Experts of a small language model.
Size: 9 layers, vocabulary 16384, 107M parameters.
Training: a variant of Adam for the experts, 697M tokens, 2659 steps.
Below are experts of layer 2 (counted from 0) of a mixture-of-experts language model. Rows are named gate (a neuron's input weights, with its number), up (a neuron's input weights, with its number), down (a neuron's output weights, with its number) and show model dimensions 0-159. Each number is 128 + 32 x the weight over its row's rms, rounded and kept within 0 to 255. Numbers have three digits each.
Before each expert's rows: a language model's description of what the expert responds to. This comes from a sample of Wikipedia text that the model never trained on.

# expert 12
Connectives after dates. Function words and adverbs continuing a clause, especially after decades or dates, such as and, was, been, later, the -s of 1950s.
gate8:057106082154151123107138143146097126094079143137105132075147061090156172217129134137098108110137138156159158154144159052079099174078122155152163059062128115129078094166176178183191163090147219131124092150111118152131153120167105137137147171115118101150135126140077121109146144087087149125111186123140103117159102049101083065096105145151139113122112048118116135086130147151136122175142110101118148116138166173106065083187107083122090096120119094189118101124126123063179109133124139
up8:111117131138122113109128119138164128142103120132103133159124092118114116152114171110077126125159144177160113103118167120131115134089156154161191071101137160107147135204191151133158104153164190130083156136145140144153134035089126153084030155152151141079111145157095127160130147116125123138106135133163140136082139133109125058133073111107152168065121102077134137121146119148112168160129168098129183050185174175092153109117114157113129090069103069140144140122084098134176070144125113
down8:136177114155139110111171166079138126143199114135100115150076191174142127066133156175130142097207195095118083094144098099168095130134113157150160173115183120179156101113097079114124157170160138124076143096124144127070143120158087138076087104143172133117092181071092164104066137169147150172072122112120062131127117097150084087147126110139082198100132169149137128092118146156178130105138187100077175060149079115106154156087120117111138187104166124123101173101094050182141130166141168
gate9:073115105130154105106163126100123104149152082072137107172145160063119105155149148181145093173147138037158150086133113141079117108152176177119115141147177109134147153118117157114131108197110122091140094179200133112113120141148137113133121072094118102102112072131159137221133104136108104130100067108212097131192109131145122099140138109145220118142165150098111107145117139140137165162147170165128115180152122172077169096144099148208095053083148121109168171189147154166200120123134123
up9:125173149093159164188070129104135068199141087130150171143101169151161129124178174116133156092185123163202166120155227158140145159101094133145198161117110130122109106162117099157153073143113188170123190165110147096102093150099077132106106122107153109103081150110152106095122125173126157170102146113086110105129153127152123164117125157120074137114113163148132126167154104170147124123143072137110145093162080148195154126111077138094196173093120102137089180078081089146053158116203157
down9:141137129184157085116124100134122087089076101130061076142152125116143185104055120106136102073105169119062139116159154099158150126120171129106110118162109124172168175143047136116121176077174145083137141191162062124108106122120137110125153100107107071155176147099102132154119158109114107089109209121117105100085099119158130130095109153176139104139183079138168166160120128167131129151107113168132104100177138152078091127171117218131110139116192134193147108104151112113148152156108105

# expert 9
Mid-word pieces and scores. Inner fragments of words and names, such as pro-se, Tim-ing, Ble-eker, and digits or dashes in table scores and percentages.
gate3:116143077106068139165098111122127119143124103138121085163165167125096175121081126151118069058133098090120134142129146100161112073148073080140209179128119152162104104128096138145081082150120125087148124135198138130171136158134141137107166196096148113190054142129156103194112119144148126167095173104118123120181116117093108114163132122132131142130116100078117225116115086158114163082113141142188160079125164118118120178091077142094110121068124131068166128123137092119159143140150103
up3:127130165109145156173056150077159139156166161139118177114107159113077129127154152102138104139153163106078178146105096116132137151091136110129071165140129119135094130127188106102136153131119077129119154106057124169113120098111151125154061198167119170163138155168120109128141121139139134148128168083143141138094176092140065170126128158130091086132111121148166067137152145143089124128146126117163138189070145165184194160149172175136163170131082109146168179138157068157117159090127130
down3:165093132136096051154118167126115138148146128108109144179152077106113112066166119180198137154144060080076171121077137125104119144104116176154096125119148175155182171147209124106107149099125062083141189168126137120124161132134067166049098112083127090102137124165130114133101119062127170181066155127084129167108126141119094175123108157173122079109116145127144169135108092194098129157124085145154144138181139108130115124154079113167169077157110174135116191139182112177080124164156128
gate4:090117166119145095128141156161084190122141118109191107139106059127211130127162151137149155121192183152156124171094161143096119172134207142147119138157151180139117187184132156159159125130124103128114177153168126126128175137163078191135198161122073131188145132153118153139128132087118174109111076154078088139062148169174129158089118125167126141139136122149105165112109180143136158083172173159082168108074168113181151169083145135119158094056134080137165110132140111086113077125120168
up4:092134102094175089131136101086152147104172138107210121104138111119199106141168161132151111103113108133090137134113100095105116160169078149157143095136088185147173154144142090140110186099181090133133107089097139051105175120181110135095154171104099117097095149103103046144137118090115148089161106137150078167090090126089148121099165150151111159091153069171106114124110139120105083136120183157175090109102150137157120159151174094120093123100157109173166150136157158164089100138132139
down4:139112103157117129187074227144116119102097111129086137126178174115161156160094098121182180114090100147115212149097132152092110133085093157170121105132130103134107171148165082148124139080119186094088103157092170170160140098140132168150139134090098101195125134130114093172129102098084121098076049095086167129140104093083117145158107158125111103165103130179108147107099079150124138135081124145093123118164162111125118085135173153129119181119148160155134131097064164144139147081124104

# expert 14
Proper-name pieces. Pieces of personal and place names, often foreign, in sports and biography lists, such as Tennessee, Soviet, von, -ić.
gate2:146182116112104149078112174139184133105154169143203157105155153118131117080114101144120134167107092140157214122117100157131173136133114137155174135110074201097094174139115098063194151137145128122145149121118102127142184132111176123072157097146136177107116137133166134099108110136110122115058153144121061069200104143145093108079136130114133151174071101120093101170128172167114134139148074171020156098124121132121105157115061094101146148119117138135108147151186128151128200125137117
up2:144129097150114094108189118126111094116137108094116143112139160094128173109143142104140141157134130166092123105137075181074151134142155127178088142135169116137063155142118110186133118182181081073151161132155078189088093151133094090133194089127107090083079124132090050132063089086101090182139173056138098125128194153164086142212136073092103130168127091169110137134132107196148102097120120139138106140165109142119118117089106065121167131113117085118148151099167134151132125129087121
down2:094176109129152085116115139094083151114118088101116169162091065124172102156113095064125165135168143164114131114119157128120145126137095096161167098055103115087144132143102173102144175098093179081104104159154099135102114116120159139147113127148113099154130164136098158129133151099146132139099083095131177139155082110095136117133233073138139117136142147109036127149110131136186190064120127114142114063150077124136185121182206175092102098076121099164127130132154120094121115130131144
gate3:146127113158144127134097095084107117112111156127127098163161102109114131090151144112107090095167077129127160071142108140156134148130110174172148061034116155107157154138096092144103200156091130114146141162160118139126167174104104152146126140108102110153104129109122138063155135132099141113120092153158114178118048094118116163107110136124158147069185063087121192122122152151122148079184100106106162058072116152107124118110167151175143112136056115115165133124163097189150147197085167
up3:135165212149088081089072137125137192187100081117093170085041115158158064122116114156112159156134082101079098114179143079168102119109097143085135121157148115132122107114202134091150145093121168140139137107113173098139141140170159155170143128189210094136116171088125137163087109079188130118199158118137143120102139144148142127093099107106091105162159151142162120090122099138114093161144099154202102136128198094211084173153140105073146160153150128165115157115131138127122188151098131
down3:100174126153113176150072144181129114174137111161187159120136161175165074171114153163100100141105165110104183093133177124146143099106178114105129076099145125159075145134085124154163128149176163148127130113184139151092137182102146092091104112111168161147125089107095131129131109207131180138087120128105129118128079098134110105123157120105129084176159110094127128097160142099077118123099163109054084177101110209153064078147108174185056201160093142122149126129067167152172087170176139

# expert 1
Heading and opening nouns. First content words of a paragraph or section heading, often after a blank line or ==, such as Championships, Club, Early, Many.
gate5:147116096168116138207087162119106169076113150166108110122109097155100154145117103072121155138091144173164116134161153158152084183091173106032087166076132077090132164129109167123122150134110118064058114127141150120155133158131066206133179083149096112155102126176116130129091148119096164047136175183068137130147190154156122118119070126203115138157132117110127144165131125061126093065129112142162090158110123113133083107141121064102145181134169162107141113123125135187116171093134126
up5:141223142122172149105105034150104135177140146166089161033086127146187073085110189147146158116115109120116109132085145068117162063077133139129112135155135051123169124158118145137173137131126155124190158177175108121147170123132112135143167128155174102058117130153101163122116140152165126149106144136109139158144134180121102153076144095113126131154084078123096101105120109226114130159122081121164106135142107150116118140138108085111088125157109122152103108071180123138111151139145117
down5:153162132081179165118144111137197170151105128160129106153116174072116108126085083158112130116127139099162146082089169111081135066059121122158095112159189126142160091151171150088153045123171076124104157134150138081111148116141143118090125136166151124111109132074096143078097108164102134175170096157170169165124170149173148187151123082134114176175084096169136142131096101090130175144088123150161131195137145152104087115119120145109111158162119105127127143154181125120139140125139147
gate6:198094161157122072150142131127063111138118194113130133112068113159131150095120113121136161064123115084113179169112139136155207152159074144154147136128125152097135131131135085185111186110153110122142136085163188124135152143102164130140161108133160134093091075148148103064091142190111177132151177078115100164170132141130096209113111129088083048181125129103150128124098175136108084143168107146134092092118094080107105193133103042083155072139141142088107147082132122137115110128153102
up6:088142105125156160175140156068163131124169103140021137132139098108132125131160130128118097161125175173126095112193161134113084055139179134096143138170136155137124119179108113093109045155115132146112116190127062160089095140175103189106113163144150118126120194111121109196162111112103136161101111170122159076152108153128155060086157137112141159079156114162090119158144120101124159130142104093114137175135079132124107141150140170177096178145180086088122109170111163120135159087108084
down6:181097144184123141090095117148110137061099127090121118065152074172134107142175159121079126087090109089108137163128133119178096149118052144152109105118103126108122076108142095117150139108186137152151161083142140123146174131123127055119140150125096140066109188133124135143122137158195183181127150101106135133154119121138148155114023161161119137136120109060129145048095136104126088080145099142168102093138105094105084176074117123137088122109148146158097143133208159070112149117150127

# expert 7
Name starts and coordinates. Pieces right after a capital initial in personal names, such as T-y, T-ate, Mol-de, plus invisible characters following coordinate values.
gate5:071092089168134163090172159157133098086106088127173148107106052094094118090104130216092162103108125191174152144110165131109144141134121087126137170136111118114096094206142087117150108174108055115141060131162080091105140121118169056116142116175135129110147146122164107120091095129107087084134106152109162083142099168147134145144154168134128062140100109165164181089159113083122154116137140135127120146139074114115160102123110111194130065131138078091131167097135139145095131080159152
up5:132109151145170187164088134153112123115120135179107102110100126099140113142129119143127132112084094162135174095131183163109095105160130153126113144129145132187106207144089139138154118144108177100093129127131043099152075129079152066119112131158162146076119100156078108198118138109107132103162113169146149110163138168167122138148193201092121153142115118123186038166204146076141161106112122129148157158105166156160172166139148122092144083097136106167146200171163123127101132143117123
down5:154100124085090124121155113110129143114196153120116155142159154140111106097139139144118142138109198089164100113116141090148105153134119119084169117151177144115199103169137099124099113146183094128126135097133125121099141134004165125098166111127121185115079129057129133140166102127185153112141113091185142139112108171143168132081025094120101156145178103124153066112171112127129113121159078162184081080098112110116130139158156072157151138149158177156082053171155097148138063075092146
gate6:137148217118112146064122169097122114164141119123192151104172178120150085108127118116176106172076189088065089113135109114172109123089136072161138126088101152158174110144157134108128154155161096118128137115092116118072144062170120143135123098146149189153205109099136123096110145127143116114079112141103148135108116114151202148111136125136120114075127103120147120131137136224097102110186162152189135146162140121053109147108178138134131148111156107068129172139147093188130129095084150
up6:122126160109112105192133171119124096177138072094137130137119107061148142154096138093180126108142076091119111117108111026151116153156178128109098137102153123155121146083119132152179112123118102150148128132130182097169148106182150124132130147142079135024185152090159169131096085132125171178158109177153124186079113101140122139103084131216142133141162147114180151126073101092166181140168123113145105113104137078096188143155091117154143128106175099145128131178072127219145138130073168
down6:142120152121157179121156115161119070134170057079150094162147105123177102123129149113110169158111134078062120156114128131163084092110119182158070118158122148103167122115129151207097119084221169117160068127107136157102108140087183159125146159140194098152115104132135081125106096112108044100133128146107125099181111146090146120173173131111131115134123128139033101110126117098072060158174129120095178146111151173113077120096113167108120197126141135121147165139153099126131106157208114

# expert 3
Word ends and place names. Suffix pieces that finish a word and second parts of place names, such as under-age, Arab-s, Hong Kong, Los Angeles.
gate3:112083081149108097113134073102062134098082104198067141104118101141110107114151182110138168149119158151102121157156152131139156038170112121154126046096118111152153098090117162183145149133122159096141142073073110131201149146113092168072149113127111085106159099086165141157191175160175159168178131126149118157093104067092058145180105131141094116143110123153089120162098103146112133131150151139150208117147162111137143112133119156161147154079181072110135188128124148142092128135148095
up3:148156147097134128091122134234104138124143185100103194059163173144112134181106108145153190149060084125129103096086157103121104172124174153127159181097130132102137120176135096108132146186120164165105119143160148111139174107108208189142142103113147085116140157122128108072140120177106094162092187147120186145129146161113154168117130147163150136131136144129160150107079162083092139093112085134148131171126128115159169160139129100074119136109154100088181131108098189114186141186148161
down3:126160149133161162141124065110085105122130137142104164123172160165072132114147117155074184132138159151186066088081145072110098125124083155175127088114142072086076142164124150115139118150147128116052105088125085125104134120152109159098181114144149108131181126126110130123122173144112177172120090089120149177132115107149116139144152129094080078136085072142100096127167118147121119128108152109137160164112149114127068067119152125097180105146116096133101113152141190080092196141100140
gate4:179192116106202087125139130122095086116166155126151179174115065088133131146094119142112113123165123107155151112128138115122125171094178103157140147120072115104119119169096142110212149120130192118142126134077138146144157124093121162161148139155122119218158149111100097113136100118083114138164097118166162157147159137163206117117142187084148168101109129138124110087129137100133121111183102108105120080121111139122141124152082156154160095144092148103130154124147110153204178140037139
up4:151114169157205117111137141147154114095141136112183134124133153121191102125128163134188089132121045128150115104127173134117162096125113125102125218147137164091120142139127133131125073157087114100119202135167107168167133101189138099131132129102133152147144115101101129172156153121094149151123111106119092114157151083134164091136146120128190164150188108111146079064161155180122100128143175137195169101141030101150099099134111176157126169141127076058126139124091187130158105150034107
down4:116143128152120130141115165170129136089137196099109131112163063129101139120135142127150107072159143112041135094124147052135086140134102144042097114122112139124152079133118088125114115142153089114166154102115185134174137094076123181161128145161136084106148130165148140083069156077105166143080120128104144128158080195148097149169140136130098045120133130080153136102146137129136136144117127124176138160177158092086154125117117157132111062079159161144071115111112156153118081147137182

# expert 8
Sports and institution nouns. Nouns in league, organization and measurement names, often in sports articles, such as League Two, Most Valuable Player, kg, metres.
gate5:069050159141138148099110165172064102111097121121147133087105129108131087089169116122154058102126132172101118143130129148072179110127116149089133148167103105123124092151148054147122124051119095106078116106160090083138131118155037124153119169155157117132139136135110103152157122150129106146120121092122127061149095095110121062145137114138102099075188176170153106141148066119148100136097117082142080132124123138171126120089193104122000135115106096221142149160182135176105119145142118
up5:184191191126104086087088047132128122117157114167126134113167063147127112128147159116171178123141108054097158087109122124060117125102089095190108162108166172128121116148094115069152169178143135168070141165097168077138163158072087139127098113124139113108110057125130162149116158130113135112153094193117201145110089131110133124140131130182174079142108118178120135153152136123123124084190220177144140170129084050119111098128151123099115083089146126144097147174131133085142155113098109
down5:106133137216126124151151159173113152143119116100160159122114098176076139151124133128149095093155123118069083108164120133078068114138091146144119089188093062177104145161124129111142145165109130140128095106072105129065127102120098086100157154156168097111104135076073095149140101121096064162092106095116214099081132141141102098124094187149111112089196145132183116238099157099103113113150115146117100171105092110175111173116172085133075138120108088105112166090127170173113121175069143
gate6:092174204208139102090178221152182125170142130097065159117114144132158145148156141115172084150113201075153111102127097131154126111163118120139141145133107144047111161138111096132101169079122106146137117084164137133079130117097137139113098099126143067135150147143149152121138108144156146133185149123102073130080054146128145154081133128117145145148119107050120126150144111193103089111139140177109089103121123120133168128103154109129096143157102088081120160146123058093140114105098112
up6:186180114135171078093085101169103142156151054171112141129071120159137133096154094137196150169153133160161139135118142128137134098108099078136133111141127095176184117141067181150105122089134179137141132154155117160121133125127103093145103092139157158132133159097138180148104115113159126184098110153127181173116128130152097187123133075166085164153175166115127124143117120088103114106116098126142163104144099111156083134188127157101156096115150078141112200157142139183099148187168084
down6:099062141093083102123100101143130122098138118057127126124159131108140088096063060109102135176117111126154141155148110136124178173136117167114151138118136129122091070144175135084133124137163117180112136077155131128148111135178141113128099094114124143102139109130130131105131101135092138130128143072133052125125141102130135104110144128168131115098080160162174121127157044122138101148128141149129056117151139155122123107113122089112056119118061133203166050101084132111172128096115104

# expert 6
Verb and name pieces. Mixed word-final pieces and verbs after a stem, such as cries, cried, -sion, plus day numbers after month names.
gate2:125093112117128146151077115158097127119117112099156194092166111154172167125178159131199116038130124104071139141083097136151154142137095122172180140177162126111126125108159111181163137123114144126107169173097121107173104119091134116180121115149166104158103204160132125139151160135170126167160190184134171165126136097142089179151135168101147143094144097126121135144144089154108160113119087139133073136073127099094135124124101143144143156162108139105185121103096115142068093126178074
up2:142070175132158142105156071095092109027094113165175119079126091137108138134109135130101087075153131151097112126146170058104124127129137109146139132129155099110168130109151129181139107077090075133127146127153108142166135108142085117108122106181116122111084162127122061138118139097161131107106099106091096150145128146171150152154148132180128157144189071164131154188113157064191142092171072180120106158136152055164182096091123098019137072145165162129097123108155156163159112096065111
down2:115182138085149094090168084135124149117119135127138107145115153050107151154159113109124135103141128067202101166088099178152067113124097105095156064122104068122136136109143184123121186149094140086164146124103147101151094124131133132080098138076121144102121118082094141105184172146116111104117095082109156150177176115079095134116128091089149101110205153122096094112087149095087147115055141166112083038112114112121137092108091107166131102124142148116101072155116097161091118129123137
gate3:076164160083110096130115148112187150116170121121090111113181105096123123180071142113097122102064130177081134173126144142101125141180125154138139119120124158117130090119093091133142098065151085147104148157123117169146074167110165202139144126169122154096172134095186060158128159069093128154173179132089174154142145081125092120093148150149087153130091167136108136128131132112153135127137129161134125147127120094153118148114099065177134132047105193108118123111149142139107075136089228
up3:107151106125147094113124199121095065085045123079168183074073135101072173108118142155116146170119185122159103127154124101135103152101138128129077100126085170149153184154136088170122111159099179093174144096213116142178144065105146129096104145063097113128120098106110171152125106145127117089120160148133132168109069134124155084161110097077144133123106112048132106147055086103075103115115142116155134136113137137122123114116112165119074099101107111091191135174128078149121174102156143
down3:128079131161100091087046195069129110150110106114142090081167124067119164121156041052135136122101164163125114150130154102134145147134139149080163135114150143074078089121168083091151137091167160135149140106128149086175131196074101086161117149127112100135116186144150131129112156157129115137155121182126148087163138118108113081056161154119140128056123170155156202086084115095135143126116110121137081118159132143114178143160128208151120141132226122137150090131176082119094166122182139

# expert 0
Determiners before nouns. Articles and possessive determiners opening a noun phrase, usually after a preposition, such as the, a, his, their.
gate3:062149094142160112103152132156201049100112150115123110119154164125131187115153095156116060148121144134170122159086100171114195181106197136117188074158120171117114127166189094102139142160156173064104087139132125161165141151122164156168106119092110174158094073150088165159111128114160176096138092165119112080117165131166116156178110124148168085126170147102079145128185106107115180118123098132120105118147112143120083115123171133143139065078122186079144105157116165163133141107149139
up3:138132119149128080070104134104146144139139153092132146117086065140115094116147109121108137144131139098067066119173121148172148125083100142113132131154109039092059122053115120106133091121084125189177185085133164138113120132133082128130185148108111104151153143138122125162165099152103076084112106101174142087137135144111151113183127101110049126169126082165168063091156120125140063168160111152156093168098153148191145146174113145140101128140086120109131167116106155108082116123062156
down3:133198106137120085120063117060136156130127133126104097134142071102111091192125174076095158180122113147112108121136163122135098154134135128088125152145142148120121131086139129178131132160153135157192137066053139149116095145170126136129149140082091132084139072118100128135165188129074112164170123106181141084140088134159138121147137158132109131138104075102102095053089150098115113127117119146217191098106139094149136121146115121132116089134108115066113088130121129125222117126106188
gate4:150108136241143081089121144124137121130113139167196146099173122112184181144108152146086115123162120157088146137157100120159113167202134191121158126159114146100123126123154099155140132097235146203118026142100087133155115128144101131144118083081133125129144088124113117113233097142100126183143089129146043152137109057131132157115136135134057081147097098099105172100101118166122101144122134129154136130106101137133173106092193055168133149133175111118145149126097073101179119105080133
up4:082162095140137152168158141165067099097138088126168144120162134124163181200099133138156115128186128138094134098181108123139159112147066129112133099154168096135103076122140130170149142147143155156092130104131126122092114119144113126141173077115130120114127076123165126060124168058086151138120112175110129142151160096081130130171112146159139134123116108117129081144103161120124150146149121149145113120072111156108109127089085106157113081120100146198125213158102179102085144067179090
down4:087182134122154206091142185182119129080125151103154146095109088141096166152169118093220137130162146022156123130122107158073150119069144127102169077162187105125132104135133162142110151154163160150111183133106147149095171100179116137158119103162142144114109135136153135099135123119095131162121133094127177101116141036111192108159102170128087186074136119138110169165142191105113065069113135073112118178119123114094167129120082106119133112146124115119139214090073106120108108103143161

# expert 4
Numbers and table cells. Digits, number pieces, percent signs, dashes and table pipes inside years, statistics and data tables, such as 2006, 243, billions.
gate3:147109129111139134090122103165105148149095197117108083129157073185151111125138115145120102129155110143102146080065158156111099121152129157140134113074153141136141140088129133175168080100114110042098114108209078139169128163140109056085165109140121101124148105155104109109054147109133090058092119175104095100114124099164141114151094134129105110165135119089121126196122130113142152138171108109061132190126093112189084169096176068098127092148109089166079158100061184062135175148152127
up3:138146109162099187112090108126119170142116185102126114151134091130187197141114156182143115129139093091129117136105106208155087114130104075162134131072167109106130117094107100204162106123138127094186156153117164121121168177138090101131104116137128132089113126124109088054141172097120097115120132112129123103074149149182102159138136081137119137131152084092157102200133169126107181119103097129119124113140120152170147115121165106126224088146124126111130078094074109034164177163150113
down3:134121127182108181097154085157195112127094102141161106117120176152170133126082093138188134127096110145123112114120045093108147114171182122127095103149134150177082123175109080090121120078142144106086130132076123141078149088072122103193119184097189088153135178088132144115180136140083045242113136154141150102079107181125158140090137157085118133149155101194096127106150104134154117108110162100144074137167168111126131165155110133144106111145108140152176140163105125106084112084118111
gate4:102104147155158120080073114157129102136074156104068092089106136136140124155123163113162195167205134184088096111150151110122090134138105119070143105163104186171198175095174107164106052106130127131123165169114160162173121090131097106104133097093156125132089152112107153132158156082096186159153117157156090104055158118106216116152098172130128145121116153118100144164129131172135104125125082089205193105181136132157197104055186145165198155139131099091103121119091141133094139120110099
up4:149073132130174109057110101103082146159103156105158147096137127153193116119167134104152149158156085148104080208135068116121130065075144171186168106165068147128115075095133078187142095136190149129165127122115114114131106153116091123119140069121166209118142158151121155134069158119131169104118183143176103100125134101165144144144050127113101139115143125162164138119153151107132095149132062132125128144167075138154144138128132082114132153174147119129160167154122057085093167143101114
down4:130141120141122138131119102155095152099155150045157186086126106126153150091161159104160087105148094112186202140116123137127143141129128101106113115154061121113139086120152105132150109119158140045127110113156137100051114165143110106132138121109147126074147150160108132132162126134155092164173134098103165112106181104240149128114143169075082141124114109135130107140114160119135182102115075157140091105089103131112103153110143188111116151151157151111164156129055133132124174124086154

# expert 2
Word endings, line ends. Final pieces of split common words and sentence-ending periods or line breaks, such as -atory, -ting, -ing, in running prose.
gate7:106153132166138089138139162181152115140099125119133139131166176149113104109131127090091107168101085148078071095084122160156130134083092101121159147147155109098236200163128142115121181147133113041128124109137106172125100118100092137142119129121101168140065102125112142160120141104153136170103150106099134072167131192141125124165162123119154175064080106106154070133129043114132203133099083095138113101092136154103150109137122135151060084127069088159139171175168157094173129174149199
up7:100145169115146115130147182117141087146137090122120147110174104044123136164113140163119186150173092096101062119170135109070124122141141076083146156213106224069152104144063113152099092099130188161082134174134136153186142177164096169198166125096078067087118127170174134122076181147118108155117169160165124077152108143110181090137097155183060077128087099041094103142151139094141056130164074154109171115136097136138150137091133153144111166155083117132124090122112064121121112158161166
down7:119123152185136133159172154156110124116136075113152105174150098124080157184136149097144145124086097130081090142080171159102134120081140143155109126141159156126116122096106069137131097140127129124085078148183110083219137166152137122101144078106099053097116118127081134130121180096121077147165140133138131124114168144073125121083147116161155106127072145129161128219116084126150163113159122154159106184117183138092128159122137114105149113159151133123165105173129147076099137161167138
gate8:113175088195155170128122221123080107108193097100163129120097154179127104099082136142169137130153117159120181114072126121122136094117158149149162124060160129088167108131117167111184129160060090150074137133119122063113125132151054158152201126140152132135145124155091151133144089087118113189103091130079110103094136111150128135165130131132143147138125147156116135122136177192158153068170128121069132176155143146107160125137110115120146163130158117105074167156142137132161130080142125
up8:131127072119093124132075128099104138105159144087186094105143165113163129079097184093127144114130136164123175073086089167110130115078090140172090110110147085086135115128129181076173181086172133197070160107114101154169108079077134099131133114150089176090084112188094074191163161092131040101119147088125160183149093100097060085102136148072058111153094118137151128145113125168151135098126140079122126167107131145162125152126099078129149087146091129089094100106138129109085139108125105
down8:175135050150142111116140107053117098128110171140146129101104125123119127083087117107108050131163181118147086121148155132106147090140128111130131180105135168139084111157176076126093184132149180128158088092110148167099079166184129106093180127163134126138083155073108147102136071091190110099137135154201132104137106095135165182133125087136123108156102147154086109134135139108121139140077074127097127120150128107086158098108168186179113198125166091121105140133110118170084123165087129

# expert 15
Names in tables and awards. Second words of proper names in tables, award lists and sports results, such as Vasco da Gama, Supporting Actor, The Forum.
gate2:092131121151150117198146110133123106121102112089146101116135090176121120085119157133119147180142153108210087048081127146126140115156138131179145157151115120129116193146108135162133167125195104172130068171190142093135232094093113091162133146138133057164140098138189117088108158126154129135102155120146135129120136159175157176145116112116165080155168095097114196143152117127159120104163119153123149095107137170181146107054136117112098115168161090141172133072107174149146144113096138
up2:112110142129120063115153159159104120170091151107158101146103141116128126136106080132122092157133167122116111125131050073117103116135189120133132063144084168133107108162128111069142084105126097143131182108125070158088105185147147173092210129159108178129145137169108135184126106125115138078205137065104054096146138159128102144150129122153127137116135101101090097097122119118118141143099081166100149100111124101085138133206138157223176145121091110068123180103173097111142118149058074
down2:139154052114133143128154096114082096107128119100163123173094124110129083094122102119147161106127102114117090192159110140095151141086099109127161134143129127143127182169141071115075116152161141179097119119095119097142141046120177196140112116091152177099132153169103168110060147157062153154103156105180080109127092111138139183114110123132109155112125115120131134121097162141169186104157131121094156134121151120109120171139174162150102142195114126121049099144173194058104167105152054
gate3:101070146165144123113135155130132165128086174126127116040112155102099145093135172198139122080142093170124104114117153114108084106108172116124162161143143063144126122053111126092181157108073114120100097179173108045132110106139109085157202162102172128163130123147195128068165075120104132173125179150131060166088141193139097177147101108129098124122130103156079081143105087133121104084091060138154104144129088110122089136136108166146099134074195132158127134132099161170124152148133127
up3:136153156121140089178169166191112125161161118102063083155087089149152148185155077131122159144072173084116087100089134148026130114157119088152148072137079108122129095156170116080187182122098157091141084121114136061074119109104174134074157183113100068072137100140112140178132164114126114093105151130138112106145123120085127127136135125128166119117117104113090135130143102177132136131126182158093155095123094093138115106181131138111088120110190081156142103083169151150186170112188122
down3:153065111086195127114134133112084126146103133069170086149134124189099084156117115158125126109090149147064088092192169143133092151165058107171137120145083173160141072152130094126104141084115161170133149122079085128127157139143107137118160109137132100041084136101145120150164095148174125123133097109071145110121112115109130172119137130180179106088112159079138145131165134092111160144082193098126158201132128152149133109134177140139065107067164118131134081145141076170172117166145110